From a checkpoint of a small mixture-of-experts model trained on Wikipedia.
Experts: 4 experts in each of 11 layers, 1 pick a token, a sigmoid router.
Below are experts of layer 3 (counted from 0) of a mixture-of-experts language model. Rows are named router (the router's row for the expert), gate (a neuron's input weights, with its number), up (a neuron's input weights, with its number), down (a neuron's output weights, with its number) and show model dimensions 0-127. Each number is 500 + 40 x the weight over its row's rms, rounded and kept within 0 to 999. Numbers have three digits each.
Before each expert's rows: "mostly gets" lists some tokens that are sent to it at least half of the time; "gets" lists some tokens that make up at least twice as much of what it gets as of all text. This comes from a sample of Wikipedia text that the model never trained on. Tokens count by the router's weight.

# expert 2
mostly gets: " It", " it", " been", " W", " well", " made"
gets: " the", " The", "The", " it", "k", " It"
router:499493482470466495491501527530409536489535404531502464428459502547510539415459546607531425448463495517523505549522520539520479517425504501514542540542509430430518498452538477486492538496557485484495498502556493460505489507538533468511493475554515437500526478474401462454480559418474551527438478509444423455502510520457476506443591430491540548497500505483458534540450496514487477556515
gate0:478488513491483524525467461528418469421505418433476535475493447521482485439532522557478488460606521537575604537575517521552492449459478531444539465521466476471522570525586486470420512516541524450488509506491520555520543498492504512518508506522468451474513491484440423429544516515402567534492510428502489529503495504481536471495513494557564503508516543557450497449500534469445512509502
up0:458470516527511525511460451490436460474532482458512521464528454514466497494532477490466512389499549440578519521509603495498462463538486507494567437520509491548565544478511465456518482518496507540563437482470484536511499425517565498437590483497479462553478525497526498488397535524473514517488504497552492555510505398459532485497559511558507469459543487622491443474442515485469518457552
down0:548438462502457505481502520515553512505446543560527522495480519504523444458537557421544529434519492498461456522427478502434446434518549505480509452489503557408536535528424562481539485427470493553394532497533544459548465496499515532421525469438477504444515470555466575503395513479570473520496497503514465500512466524475515447465480516531442525502556497549478510525544492524504496427507
gate1:529456451454439570473609554525478567482436483449553482559552435521510514521478532434536480567454564453546499433471483504529541522518511541528453544466461446566528444455503500455516512468506493440509489502520458539522470478471499479590474436500517548508470519491520516468477471566497498451470446502544487476516454458482503485466487489530547448470453476457434500553549480436588458521447
up1:493519492511457533461491565488465541493535549534480483497453577539509514508495438519512507504461497570536487490499467465458431545460495451508584530490467428504467486459492506538534542487475561535479463484520445362537468416491494515531490473466564465441476513477500541504419431475582518478494564488485527539485525601474459487487424458440512537500468544498505513445474502505432567568507
down1:464524513570478503540491530554562460443534504476508588533530448458551542528521507509484515545495502473503496473512531485500578473466487564456431461565543460479557460563510554527456476475516523468510456450520494594459465458504523547465477484509373570484536467482562525507531500514468505531497443578476496423463500535507547510474527470584486441462589506526481433489492542473511465462469
gate2:496528523520474480523491495553532482524451414482536537491497534519432521493482545502492451475483458520495495520505471478456500534458473531537496557472552434482532527542498483521441575475518529424576486407441560513535569513521455477482484512537543594457562574546480459401477541492494446550496414492471471444471453600547456531433515472496471478581487539534512481501495536521518481481516
up2:496466481537454448439526464518544562514477524528491495485559536499496472569466514455488574460445501530456481514408470395493493561535499500465559511440545506580521511499479465505514538551432531511473508504455578512529431465478457512491464522460565457521515572492492546513493486476511518424484490517494518543483535535461531436484520507441469632544504456559520496508498549517473565414488
down2:540472544526504505421574452541556496523498625532534514510549508518438492458562491588547523498471524519489437480443429496472494524506490445475544482491455430498503500532485452496503474442421552495491521516452470473496497459473510482524488502543512514480505479499541510570455468521563566483496538573597515484545528453540508388517435502484535486468454465557543552508489419496509512480458
gate3:502498472447513497561471460556491489491547519493505565439490522466535457479493470535436469502477522543474582473529439552516436461432529509439506507483515439447526448489508533525461482431535519500520468446517513430535436521480482462513509491568439466470492511629516449550488553451517532503574456440409513479547539508521449593460457491473524472558472534510534460489484481477569470512529
up3:534477600524480500566492492496474485471467473500521502523521464557371552462460456545504560516476535540453447531486510525487513495514476552531468521492511526473437526432501495502471508555533458515493527545484417525450499452437562504492417451449507558522482465473482553462473460508454518526431502466518529526478485441502494465539516515583466451515466470461407593477488449477424449441487
down3:475561492538453566528476576534501540565430481567547501498481461489479508439510504618495535512526544499447449541520490583545530414554479499484558574524490537471499431527540494525571536527456469539492468505442458450509530458476515482532473472488531547473475471440445534495512479534461543511486497493591476542471505457514514479559591529550491482489470488504468493530463571444465472446537
gate4:509477551493455514507555541615474493485484480522470532471487500577470479526494525519547505533430487523521530566507473524416423536468516485528512566497477473442437559471494549515466501537444511508502485524490511502500466527607544495438503448504505485462480459560452473539433463559356487440510522512487483499490527464434487500510525483459529461513559520523460520431428441493457430483484
up4:553445557470458527463525475491486519535510468495516497498539413514501535491497535476507545466545539451510519545465498476523525471550468453518525545482465514537466567560492555505519532529542447543454600516512532525569513486488499499478514436502475545552308450471527500462467477447500384505499507504543497457522507495481476456523485530491504494488508480396496416477490454479560530497529
down4:568507515529509443464548520519453489490483460436503486577501502515520514509493454496545484488534510461533488501523518452485496550471412440493398491521490449530474478557504525510478496462526454525493520529492507502599536501468608473476512445460460500583449490519512525497535469489416484508461508612461427506486465616486463454547505538485530442532473545420454551453488480492470561491522
gate5:505532490513589504454484478571469520472545408545511500534497511509486425418454482492466500419493531453546460477455522429501543490464563481560431452531478483500527491500477479548560477494590451519508508540503524551555531531530504412496558461563497480515520514528563519472565539484590503477528483531496488513490538443531603465498529470524481541511495562561511550468429464519533502489539
up5:457508513473498523453501472499512492539546418430566533551588410440482458498473505506506385518501508479521448535512503457494473441484507465526513475592495486457529529517539562525545505450574491474534515544494532446489555460412503490490531416526534470507521512529493538542478488494519519478532519423476472520540434550568463467417473506485467473595523559510510509441466477529480505433506
down5:480469483530497467562524489511537486452448435562474466472423553504494554540500482532557508426470527511514514499461557561501605486501503553442547609487480487480510459534535439504446406540547519516447559526529483476488542518481422503499513569518514580523466486470533570456535468497517447454460499477454503510524521458475485513542591484437547512422537458512510514550518494523517537501463
gate6:518472423540499448442487495527506565566429461521476509560456532504468481471477500527564456526531452457429486451508463550552502527555553447504536508426458563489481471482534501533530535534502515465490469551600469491520522552511450547528526514492550489421572448491463538508591576476439509491431548459539447450487512507499479506548526531531485594495512533470459495551525500509490523456448
up6:507481462474505472451528518484492453489469475476425427481599536556428547568478500455486555522480533523573557459525461492518474448551503450434562494575532494453525506464473569483467617504483515478511463516539499503448458490529500465536500414520480540454513515506515481554518552533504429495461542465466464473494383448467526443478480516518485487496457489528499501471533533482454594500532
down6:425459516484456513533546519487501508473548508505473500491397526524444482541507470569458499483459510456516537555539526505510632464493413542488525502487523430497450495533503447465500485512488531547503465607485488571500551530578516462482495543492487478517524502550498484473457511500512538474610513558501479375507545570509448520522583476495546544483485487499470533519498559465549474477495
gate7:554451480571424466471485561568503470506514526491482519434521403526457515477536450509533482475458425476559490534515561480585520440486468442518528569463541498419461473448519530507479518532496485494485544407514527439497511513494572468502380531503478522501431517514504476435430442468510470524557475534489550520506479533488471488502476486421572508536508525492464527466535484526463469524448
up7:469542543502544569514482477585555544521553480471501425553433515445507557449465468547488538547469485473523451509507428512526560552406503509538487473516491443589502566481542504477527488418533556472451496566565537518458490493530524470473495547537553444590523477499520469517532529485491508499494473531501484403505531449539506556505517502515498449541524537488487519502488552540585427467519
down7:529500440541499449513485441586437490524500511510459501438525470493394532482487506511503511453517537465536468530414515457505512447492540454532547573428500529469441487466519459517529501517476506539519513502523435480465540540439559443447462446539509473457499515461622444430479480467453500548464462537495484525476557521462506507497500442443474502446547561481522404523500567476480469496456
gate8:468551485439512580558467489519468429473493519462560559518578486533526552471520483510453521489520495520475499502471481529467541416443505462538482555603500478423552535509501505496496424491452450534492479458479432538549526400486469465519477457509513568497503515466474403533482490563484526524506439508496560531468402445487519516465514495501542495472502472432539414465488449490490550517491
up8:483479501440550488519422459482514493535449496495475534537505428521536453538602529469506536525606525457510523447514434464531474448512454448513504502554523464507537552525472575536465471508462506587462446522455470455482493437457485498512516460542482469516507530442597519496493472492450525509529551485503547551549560523484543496515422545518470538464535479392514499568492551503553447506533
down8:538452538533446519426496485502517518492543504543462496523481535534486551587480502475502446551485559448520441466455548531511465533485502521496445475406453475554415442488468492424519501485523546429471535490490546503469490561504530555472501518495462500500555494527462569510493564505561470432521559512411451443506556505547472558541509546444472491553475487545425537509539487543464424529462
gate9:529576583510522539516505486507478489542534466503514525521444492541492465546441426492435477536431542566489453480503510500501475494475485460570518418490504535554512519455522503474465525459460498470475465437547520440565461497514450510514443554526504522453461448542452520550462473504464495495532529536494519526379432504555446484505497527532500555424538570493552463402496497533411457517513
up9:420517470506485506526511478484512485423530537544492445427568576471548503538541482445533521427536552481503485534513408463566452576542502495446537500484499506465559456540490448527487478477481482499472569508480526546491510545466466451468504521505438496434506521523481555465489508452460434614537521566521548468493572518444482451505422477524470512464519427472508528433553519544490503503474
down9:461534456447505583498442437523522496513479509510457476511539427404480501425551463478501513459454416440516625482555580512505494509416546484490537538495486484519500480487480511399503472495534555439544511489560508544472484489474473490508447502452531507532444489453503411494478501487500463511540484573517544536500502493482461590555547500493512498517528455494431518522522511483513458557562
gate10:450454519482506552480475495536526476524526537577525519521515457488470487395467544528492488509552442513481536464452562520570478478554420476463495548513496526559441554443576515486482519500530473500448419551592451504457474555453481541586457495507513481521456534491512527528471540537490556442513539437487480424545437506553473467520469487511495440520521516575463477420463530477547496518471
up10:486555478487476505434502495584486621476547466446544428522523521467510572492513544545489556395503462449434498489525467562472531496416549447552488486406512514516433466490474529480545543460441514524516426487542496443504474455482522536510481492516479458474477505432503512554500484448490513490528490518499472497455511407497537483468494468509497524566506512477438528502580476508546487461585
down10:471488504426523559531466418435506418531472467462472495523501507542449446476512513351526512533529569511515475497436487502487548441553500551527506517522541510457547485487536480515518469549582525489472502479535453567488521551452454516572541555489462582501550435513531470440508497500546470500511522459518506450593502538489466468568536563477557476453509518492506480498514470533540501465446

# expert 1
mostly gets: " an", " that", " a", " century", " life", ")."
gets: " a", "0", "6", " an", " that", "9"
router:568474534494492544534483559543485466558487473485506456473479513468486536417528524575583487556512483486482550553523494558490487485515425487438425559522530510514505484455493476521512499478491576410512420484573509463463553441542507544548476491553539458529553466460522499471477498456452567545501521471469430456484471458555516539522550433538513485521488481481547428411474529459503555518452
gate0:508487518481461567530472465492427437444537416419452510485497453522516510430497511557511541504593446507534539502594485490555533512467478534467496469530513481506547518568574463504472508552536528486556532546482542547557542452501527454558532505558426452511537510481445441447559492548415538519496520436501550486553486497478518481517565465549535516493482519522434505488485546480431496538506
up0:459476493522532513469392455483431462520532489445442535477516483504503479517559427500526535450504531486547503505526547526487494498519477457482552473468539495552514511477497491452529481517526516580547456481499497565536490404523529469441603521511487470546522506463502555500391515528415499488539539496545523525493516417471596477491551473542526447479535513592475405469490492530459507471548
down0:516462470531508475484479520512506537451460470573535416515598480487514454482498537475505522487506542498463451553419478464421475450471579483484512415551531513467493505556445560460578464485459472533453519473510459442516503480517482475429498421512486510449529468522443617482411542528533435496546494550525430499451519509531521531470448486493480560485569477538486466491538507491528508466502
gate1:482465479451448538506550530489466611510435515463546467609548431483544460486503527441545506569484555467518447445459494510544556569501503517499456547495457485597557456500458517481525505455560478454494480522502467493520504425489477525607509513483485547558478490462532463527501480546458536444484478458538507488488464450490527465508509475528537456498457470425450527519528510411556460497483
up1:524521488514498468491487537476506476479475507508479478494463579482456460474508471500530565488443467547546542474467480452429423513448501442492610509499439430511466496468501451503548500527464511556482480494499455411476489464496516505540501458427555449502484524453501527524405498470574476422498577455434529555508518555439456502495467443427509533564444532511553527400511499520501502541501
down1:499474528519491480516505494571538482488593499537516543545424400464545521552525521473474430488521516518463518445530467474499550483470500565507448499606532560492515525555462536528462484489554488481476506480532503626512507488495490513466494552535433574522491510552490475486496578539447490577483427517516460489472457532473535514505532478591416495392526504482488464516509502497487477452463
gate2:535517491480498477498485541527547476469452425481572497489531538506447496443500544513490459513534473501507459566472482517468482498514451548561479524456569454504528545526523519566476536467532556443528476456472553501561548512497435519522481534548546582478561538554514445446523577482481423553502389452478463426440476577521465549425499491489460502573515518510529496499495590486520482474497
up2:508502527501487521425540475478540551475507539546502487555513559439440525548462467430478514504462556547489494541436517440471452570527492483451524458411554508519501494522472455438498514501469516540481530507499585536500435500444475545518556518518548512502499542482560546521452500511571488415487496525527499546498557511443517449531473497431444595500562497598536502461535550481502530444561
down2:543428567501531483455567464494566512554498636507495484523534466448408490536470492568528549526454548489539430487491495478455491569468472465426517465454505455513475506497504466485492460465496565542509539529472468502495503482494515492503535502522514532544467436452594521546499504553494564482487591528536480495555496477554521386524489514495550511408508502559509537515487486501473509505434
gate3:491479494422500483549459513489478517479527514431532559473483534488460502474515423555449505495499549522529534535563472519531458531410493504466548491513515477468486470469485531550474493411492576543536427457470532422476451523482484456497539514589491491488510504628499485485507491459530487561573532481456518494522578505536483584467434515483546481557429481477541427482540467497583503487500
up3:574481585551477506545482451481472526527505504497498443547530470508364547475508480539525604517495510548417448511459494486506493498524490565479455521510489555519450493427507465526463532554551464488447516465505438513449532452389557521524476480499537504575495505472517525452456490542428498531445497445505525509464497435543489502520555481535427511513461475479430560466485487494458462481497
down3:491507490568478574518484573545502574529417514573540458468524432416455493466546480674506485545494546469466499530492527607563478480529493499532498576527465519508460486515551518489550494524496504505484480502474517461492574446451503460523492464517550521473447497510495547490528452519475520528492531514543505511482471473477519447547595539542465460540481507443496512492482532497452504498569
gate4:510504546510479567521514498554473512472478458592477503462477528550470481544505522509512529505416489514560533567516457481495444550479522457575436533509461481495393543509496537492479499516460525486507489475491562510542478504575542493394513478456487511502513476566439477499463491510364505508472529539459459552447537489482527481540524536434560468493524475511448559453454517507447389501488
up4:614529543455496532452484495489457545489511439479525534518540468512492475470545553487515536524575532430524468518489506483509524505592443439492473534451433534550477518570504539506571515510539411508531530485490544552538511543523537489439522389506460561576423495477534533476497518464457409535544481539525482496504444484540516470500465516521499514479498463399495424486510469473524526470491
down4:549508520507519435487544550460443528476517458422503508573491489496531518508512489516541438531498510558515525548504485406482463543544481433474390506475519484502478547542516493503533441468496489556460515515468568529522536531474547462523534434502446444554470488562528495498489426486460488496490543629430494489504504541537441462528534518496534465529504539495472508483511494526392568456591
gate5:494530427470562557498477490460509574515593422468502504592509510507498439435475476490487520478501500454480528470458472425503502477551569487502442473501486517493598493482496404558538491465553471499479498496519550550630538475523490470444543488546505489521488483526478462448584502503559502485557497476469475497457553425504509482505465468524503484495509534587466510429460507499544563474506
up5:476526506422509539445521475513470514468547485488519442540588441489453469501451511514477475516522556462510459560474537447469427466523529396545520507554478487462500527472482578533567516483601490511576517496499515477515514454426489489505540407533433517515498566518459513501525489503527517509562527495505432515536440509577449459487478493494494494601522517518435467469445426538518540466484
down5:477513469485490513526517473468523520492420451528490518531421575485498471538515523505555536445450544564497528550506536552540564458539492542428486573520526518475546464526492483504475472563475570431448506538515474541440537555548465534478561574503551523466469436472579547532506560476516457531477480440514582474454505498451515546458574507485562599467480497434471473503541503520491518501511
gate6:509479446529520444475503464451576568516442463527461490485436520448495520485495547501545412506518468494446505491485491513497520518596557437472509440428450548563467471487541528546532545455560472442415461544545496537486499516488460563581524565471500551454525489495441534575568496479494505485444533500528405474463474557550503481501522532550452528544513462519456507472498489490505529467453
up6:520500454475525518463525572456451503539472464502436450483544484506436521528486511455484513585431589499542542448514520525537506469554525469453572533566508519427559532490502560552527576460556557499440466461572468503414427486486493448522522402527532459477495555494545492551479571493517401505503519470482441471506459487489507478436497541475525449518515459504496465483507485490494517484470
down6:432512535506436511537506507513520495503546531580534502486449519553546448453531442552466550490455532430562490518529577516469573507513432565476549461477536490493504533524464452468457470526501517485503495564477463562515521554594531479455524513564489556549550513528509513439453493479529546443553436521524539405554486561448457529466579506503529491479487539505484539569453505479498492486561
gate7:502433511535462464497443486526506456509476475488482498458557372540476547443572464530518428498454496485537484514462530500496522438446517472543512507429486473459483500453479552513460559543503506507435530472494504457502465498456543456542384548509456481508439547520538524469402380473496487533539460489473555521478459485495462503486511481474565473568474563510483542487532484526516502508414
up7:435540528517556515530461553569514495542519488497510476527455492501517532469502487580465526535514502444502413527495386469514560547450470519557487512514506451602494551481586547416465504466583522499519511515530535511449491498523532503508509536520477492608526496488461476521493558519532505496490434564476538492543485484507482557496491480530592468508544518466513517511462503590567429428498
down7:582451495580467465470418467579443509525489509457477473463580444450465528503469461476479497471523569483503451549417471477453460451513506468545548574443515528458496499437442507547508530466488482505521562553502469538535525540482515417468463512520518416454566509446544531462473481461458503507479500510483499539470532534444526493522456453433580486474527493506563447546457507483477514526553
gate8:489550507428481579520456466526452456460462480462547545506547501495515555464481491518451562511510524519442528493458480524487544449417524446507496509599502487389551548521511514524437445472485444530519463448495429540542509433507491460512489481538507579521488529466498375526479505509503521520502467429504531520478401432491540514504486514499516474513509470462524437425506484520475566553515
up8:494484476438557427452445425480514513504444460484481530519477389489500441527591538465525522534526560487471533474494451479531496449498465490518532510569518453517538546530461527488471498519399515582501441520440481463464518477474476481535513482574475497539466553460566490530503463508461543459511564489557486572560562485480516505522484538501449549462537537414502483559517573493561489505510
down8:541463567521496517461513464531510511487570522572469500489507554494506509607459497507499438530478547445569434502484532552497461568491494504502442496392473515562440452499507484427496512501509522408430516509496544509484506552517556489449461512489486503463531537591440565518521516500556491471524564481442494498507551538573438537534514539487474497506482515534424582505548495477459446476468
gate9:554562544522540528565511503566483471516514496498541530519493575539497473528426497512417458513470590551491500476511486486491463518450475442506491423524490482519555498479520500479484495503447456543504498425522533454588469487529487493506435521490526500446438449557447475536506496483477493497562553535525565556351428514561474499518495532485473512434559479519519474463469540530469469562559
up9:471495533471573449552561452465538506438459554544611478482543549444518489522518542468507563477516532452500496479502478393523448530562471544479511473474461543506513498521555450551480482415498471481487517600493492534502493515537518512471520513498442495463497592557488555540514475501486458606512519545526557523535534471419491432511444511498482505530516458484500534435528503531427499507458
down9:483531478481536499473485436492555505518505501499494498514490419450464414471549442434499524523474505433543530463478520492508487489424553452474529584489444421467493555411505559423511521479573545429567513502501514519452503547481444541507499565434455497505503558495526406505497502525487535500522464570462523500502514474522497522532487473407558431516484541499479501465587543522473453513542
gate10:448451560467516532453436486513505487487505549534540537524475454467464471419479529531504451495580462532470519498474563483531487459513406470447478526524486530509469543461529530514487518477541513476462419564615488479473456547478481507534453466475489486501456518497524543535491555481521516421546503425494501409530436508592484452504493510537489466527546513577459476413446559557507537515479
up10:502557432498480517443494514577562572493556481489547454556472505491458547489527477546519537431523466493463486473532459501440569502396488437535492482388488513473430448535464507503510557466421501498476472462539516441509493440495497504458503484536507436506478522455455491541449440427491501486501517493512470485470525441449531505466465446482482555536479515534420476525583437563502452471517
down10:485504536435473534539456467477465408550535490430544488548434494542452436501531492359532508531515513542503465509468483513502487417491565552534526528468591448493529483493521491535561471565599515488508482518473432515513524563497516487489496560501482580502574447482505474478500580540462510492518486497517555485558505545468536474538518539493565493498521490524515502567542485469563460495453

# expert 0
mostly gets: "==\n\n", "==\n", " ==\n", " than", " ==\n\n", " −"
gets: " |", ".", "|", " \"", " In", "201"
router:504470527512501543516447580525444481527482439472539494479489501513560513450460561555488470509531507475576472512518418515546442536496530557511456491526424489498560464526495513498469456471508530434486455534495459450568556456531532457581505477577485503483489494519515437457537536487447523573483488484495539496488509546582398524506572460585502498519394466442484531533446494483476483511544
gate0:517508515465489557539435431508421465500509447395496547470480481485475528455517493570527517476611464498498572503559472479563511511485479575458519475510487442553535525530545490485437477522535537485498460509484524591508557492496524482569485514547419435517548504444482435438561517514425527520473539451514521479571486464490545528540549473556566510526499502534470491426511522498472518468484
up0:500444518513538525491438418424425484550541482416473542452516542549525511533528430505501495396495513500545517504569583487530503480506455482500539439520505483557530537479512515493498438494507533563515468504473476507523488453532542480472547489492479432502484507458498541506417550544452494511497542462551518522536537420424537467506582490552500508475532512632499436472482475478450510463532
down0:521449466517482465498544523518530565483436525519588485505569515489515492485487532418566520407498446511400472495429468495457450474529566514504500483460479512435478547489456580497566461446468469532436493464536525459513438500531559466431512469496519489477508535530429597547429486524559493461532484565497429516450505550506474510493460476453516547509541475541493497493512498558489508467447
gate1:561483439435432521476603532518487610521395520481580469553548463534537500511541477449539448597450539482528498445486538492569524540464478520532473525473439479586502441525454488475519503459558501448489464494521471540570510458489521492573486490463499508470456499450520460529463480529480501496476519524556494490458469471491523483511511443501521471457455526447458516513508502413536469537451
up1:525479507477517483490507540491510469488528533527486469503439556439467478511478500500475547479464540546523533457484423427482406511432519450478547526556482464503494529457476498508534559488502532548481464517522470444507485439469513503518488457442551439587448506418530532525463487480551422434536560484463518529471537570440430470446465463384493556511452539499522534433443475504509517550457
down1:514517509503482496484445493508536508470579516546545577551468417435537510529515488494513464550540473507508472509485500490484531503488486554516418474554561530453514480598473575546436459460529464446469521499512532625519511510530518524498482504500404613480485454573491522478505510535491536578492448502498478469435495517501519533509539500600452477424512501526468439529528529524454503457512
gate2:500542521472476464507494549539512445496446433463544524509541552503426472459513528525515503498485455478516509554494468499431486548453443522570513510484553449497551522539512496548445534480536546450575474478461545520579523506521443497506499518506513581454571597517526480459458527483499476536549409454468455403453461589554471533430530507493457499550498525528518494456464576470508466491536
up2:522531510512466495405482456483564552508458517542495505496507513446460566560443507429428547489457473513493451519413466399484439609508483523463449525389545529533499448500479492468531528510488554527467534514495592522515474526491478524584567500556529500494531541484522533559449467489545487449521504546501455531504530494444512452532529451475493548499527530545512484454538529467487496441504
down2:529468530520513513437578487515533470525538567514461533462543478511453495516491489578574519528450505505543471474509483479392492470488507469474544552424480413579477512519496471482475441486501523518510587510448478545480472450508531500589528457571491510461501470472550507567470477528534565531546588558558492472589458424494525415517478525493504491454538467579516503505496501498483509499469
gate3:501447504469496517529444506500490423530512476457557552471448507590523486481553479539416473479498525544513586461547489511422452520403501511474498505437511449427484492464537481553509504425514552476495463515467497443537479567476512486457513501566566460486526502627502443551500521448524520470563526451441537482527505464518484576490476497488553505561495497518519428481544470482565494505503
up3:548516584578485561567507426507472520518493487515500506545495458562429491476485486516510599521433539560422462536489464459487494496580486521541496503506481535511476504413506489476439532563507470511474485487537466489408449464386530536466514490505470537531508510457526573478479483516423529550513509426490548514492536471518458462520531512553493489513507413508446558486496485426478465444510
down3:470534550512511533500481539526513535532429519591538492472513391468467520495536473623474527523510495488445464530515460566565508446576468520523522584495480495456494480533536538494539529530461529548482456469441562408482525435490522514489503546535539498468442459451424538467524479547551532496504491484558542536479506478523532509574567469507477490506470450459466478518443552515488479434553
gate4:516434522490485507455526514578504451480497465500477510452491540593487493538484518513531503442457491558545536526519459497484510556544552504564479566452493494445413541481490498496470504488442545532492495506525556486522502547612509489420520468484569445487508450518452504515489429491357454452463528509515460543454533488472498500497567468420533448519523492466439500438462482508484419484494
up4:565518532400480534478512497490443488508512491507474498482555507537541478480496527468500515504547542450517498580453493483540496530590473501508477455534457475558501517545482527511535488529509459530477565471460517542565510497475541421473600390482450568579431558528562509446500520476464400500531516490538488481537468466528483467487441523520475515497535466411518427458523445494566507470484
down4:565470503482524469494559542490426530514520496477460512579508460458550543557496448497540482547523492522528526505492489410494519566527481455484373463536466464519465478553530506518533521438502486572479458557468520523543500523455585485511548407492431488556429518563502542457507482463457490521527540609436472493470482581527504441506503526519503479524473551475489548449498479495515555499516
gate5:461533467470562517510492482499465496468521444465515497507524519504538466464499500489454510542509549487523456504505433458473513520504548455492421514467449509471563462521509450559595531418522433525478502483482534547615501504544511456484587474571473459463486472527462520482592509521521521532518478455496509515456442455554508424436439531570473484500541515561522538408465436492546534451542
up5:464523550413517554442482441527478508497510486455563499550598519511428496549450540498481442511534523491447464566523501450485488516529525490507542475581465492471478508485437533511552506460574483508567514492526551450496511454459463498500582410534499509560510509477489522522482485520430459501559532466518461484520472519551418466493509502518503492613545551491448479394464477544469542483516
down5:450511466551518510534553474549513464478513460542515467549457550509436473449484456555538522486446558599513516528496521501486544489554459530500501557563496529458461488530468462510494508572490442415455576546499443524546511502521423490522515512543509478504524445406547501511552487522534477453482413502521525487458508437452556533450576483471576557457488418500530461495565451509489482481507
gate6:563446447539488423456475499512541575525467478524493465494456518458442486513545506484567489576556505469434521464508482518468532539513520488488495465431393484529475508486491483527536566512435489475502447522549506566449481482481454531527521535494532519487513452471421494501516549524447530473491471468568438472463562496548451486531533522590396503481523494403426498518484439527554515466474
up6:535504482469526544466543578479448463505460448490473469462589484536475542546448484438457532519418576553534550471531447496486503470553562476438526494552532532503555550466465543529469558485459497472450530486576480487448466513469529441510514434490508541440514542553527493526522551494540430500462553464473449494537436472516536430419443476532504429509480457514523476560532456508483545497503
down6:443496508452455558494504494517488479463503510553504517479441498552537457488564514576516501450504533442532484578551572445510505477485429444481497477505504494465486506544489496497506468527533548500473440536470475553448571546582499492476494490574462509516534519533506499454498522514551578514580492523522546376531476534494409527509460530415541508444454519521460576468502549444460556480534
gate7:474405491561468459481486491549519444529504547482476500479529396536485545457544489504518411424460475485589463530519544446580571429468515435549534571487479501471509480372509492518545516558479497451495507443467517483519513524459545511508467535527467502551416557467526505445443435477493462545498429498495525494498459484493462492474478495450525529515461527466467529512545492527508484475466
up7:449521546463570516503423518528520543474524495456467459518455461543538524446488507577479536583514575416459454527484393484559549523500514506512505508516539408598489554504529496488494518423486528567510481539520522490484534464515515472488543512520532473564526491539435481563510519507538544496526430511534502457551528438546470522522528471546531490490588533488454526484425538576517480483517
down7:581489482553482431473434462568411462522489539537446457456552482484513498485529491530500489441529544480534479497434544482510501441474486460519497580478513472473474470500458517532547535501528546571508537461492442482496530544447540455436457491524500413500488560417626558457436492470447517512482415502488457530491551509450535459531526515439509495491494480485473452546541521450462495510530
gate8:511559483437463590576473476520445461503468501460550526487563502546551530465477475510482572488523489529437527501453458491414546442444527449529480518596509493436538504534498489510504458511449451523510463446487442556555535433500478498513470491534479576527482505460497378537458506516510511515528473462500533493463419423489527546485486500459496492470535461438517429491465481497440567521524
up8:502505471446568442505443450471502520525438478493491510525496431507532488528578509461459470506590560433533539482484451448537483453544468468525494498531524474528532529509477529475499498543468512593498416515489474457465480472483473504494515476630441481491437572455544483494480475428489563472516547494559510535566584526496515521498447547515443514473521516414509500527484573486586492495483
down8:566476555531514472472501461532495497520521551572444462523459541492467495599546479498506454540479525462568488503495553534567488562509474519498456511471471522552403496517498476463501529481522554405490554489463517547523487570525552513458437490478497530433563480541490555534499487527548469448513570484420516490514544537533463569524494556461499536527468494545430562524514494488472397469438
gate9:558540557482552553536492502497452470563523486471511498513450543549491477560457442533490476555522548540507476468547465505466440494469484416538495445504471530519512517470565459523455481485454420502462493481505530479579520465485488522540442509512530500433460468554447534480482498492469482508591536560492544537392431486568443472485460527494470492424560517493531443427443508521455470566537
up9:443450440509513443572560520456567495402508510523597466477537542480506492546469477458551551398483546514549403468479468451539431514512517550467528539517507502478490439499499416526463509526458483484503496484494505521492476548527472486470498480499481496487488566560493518514525572471537447603518521495531544507550551478425505443480450506524506467544530511448505501438539466479439480503437
down9:478536465466517578466452461480509558548470499526461447507566461459471432505539477451525460508509473437546527479505576531534481515418546465450505567509449447491478550412501517460534474519533526455552502505542467555434486464479441545481475466430454529539476576510540417516520493440450435439482494563571479512493517471506444521521475454481524438504428542479479477508494526528474442527507
gate10:454479525490541530464457468503474507525540518561512516580510440481437471455474555502470453460516471527488516486466559493541492459540394495462502550530478554523478525460545494496478537463594480494489485549612488474476489535488466537528475434476535446495498526523511502526474563539510504432533533444470516446483452527590489462508496486507492447517542510589441471425410583520546499507431
up10:477545451501499478406532511562486530477551466456502464557510471475512530532546529539514531385487498477438528507530479505459589487463518440555509461431510504424448447520476503528562467522430539504520463467553514467536488434530508568472476537530530458551509496428513564547458480472486571494538522493465480523489488468505486537516469452462463528569479536514395530490578451506520450439487
down10:489503552438500517500432478451515427539533494401472502556413487602448481509521490338523478523526539538489445471486485525477505449542457555528507492469554518495535513481539469548528515531567458509456511500499397509531515548463461532541448550506512503526550469541540527476494536544452549480514507470508547511557449539496521473556479500487567476465546532523497457497507485446502496489428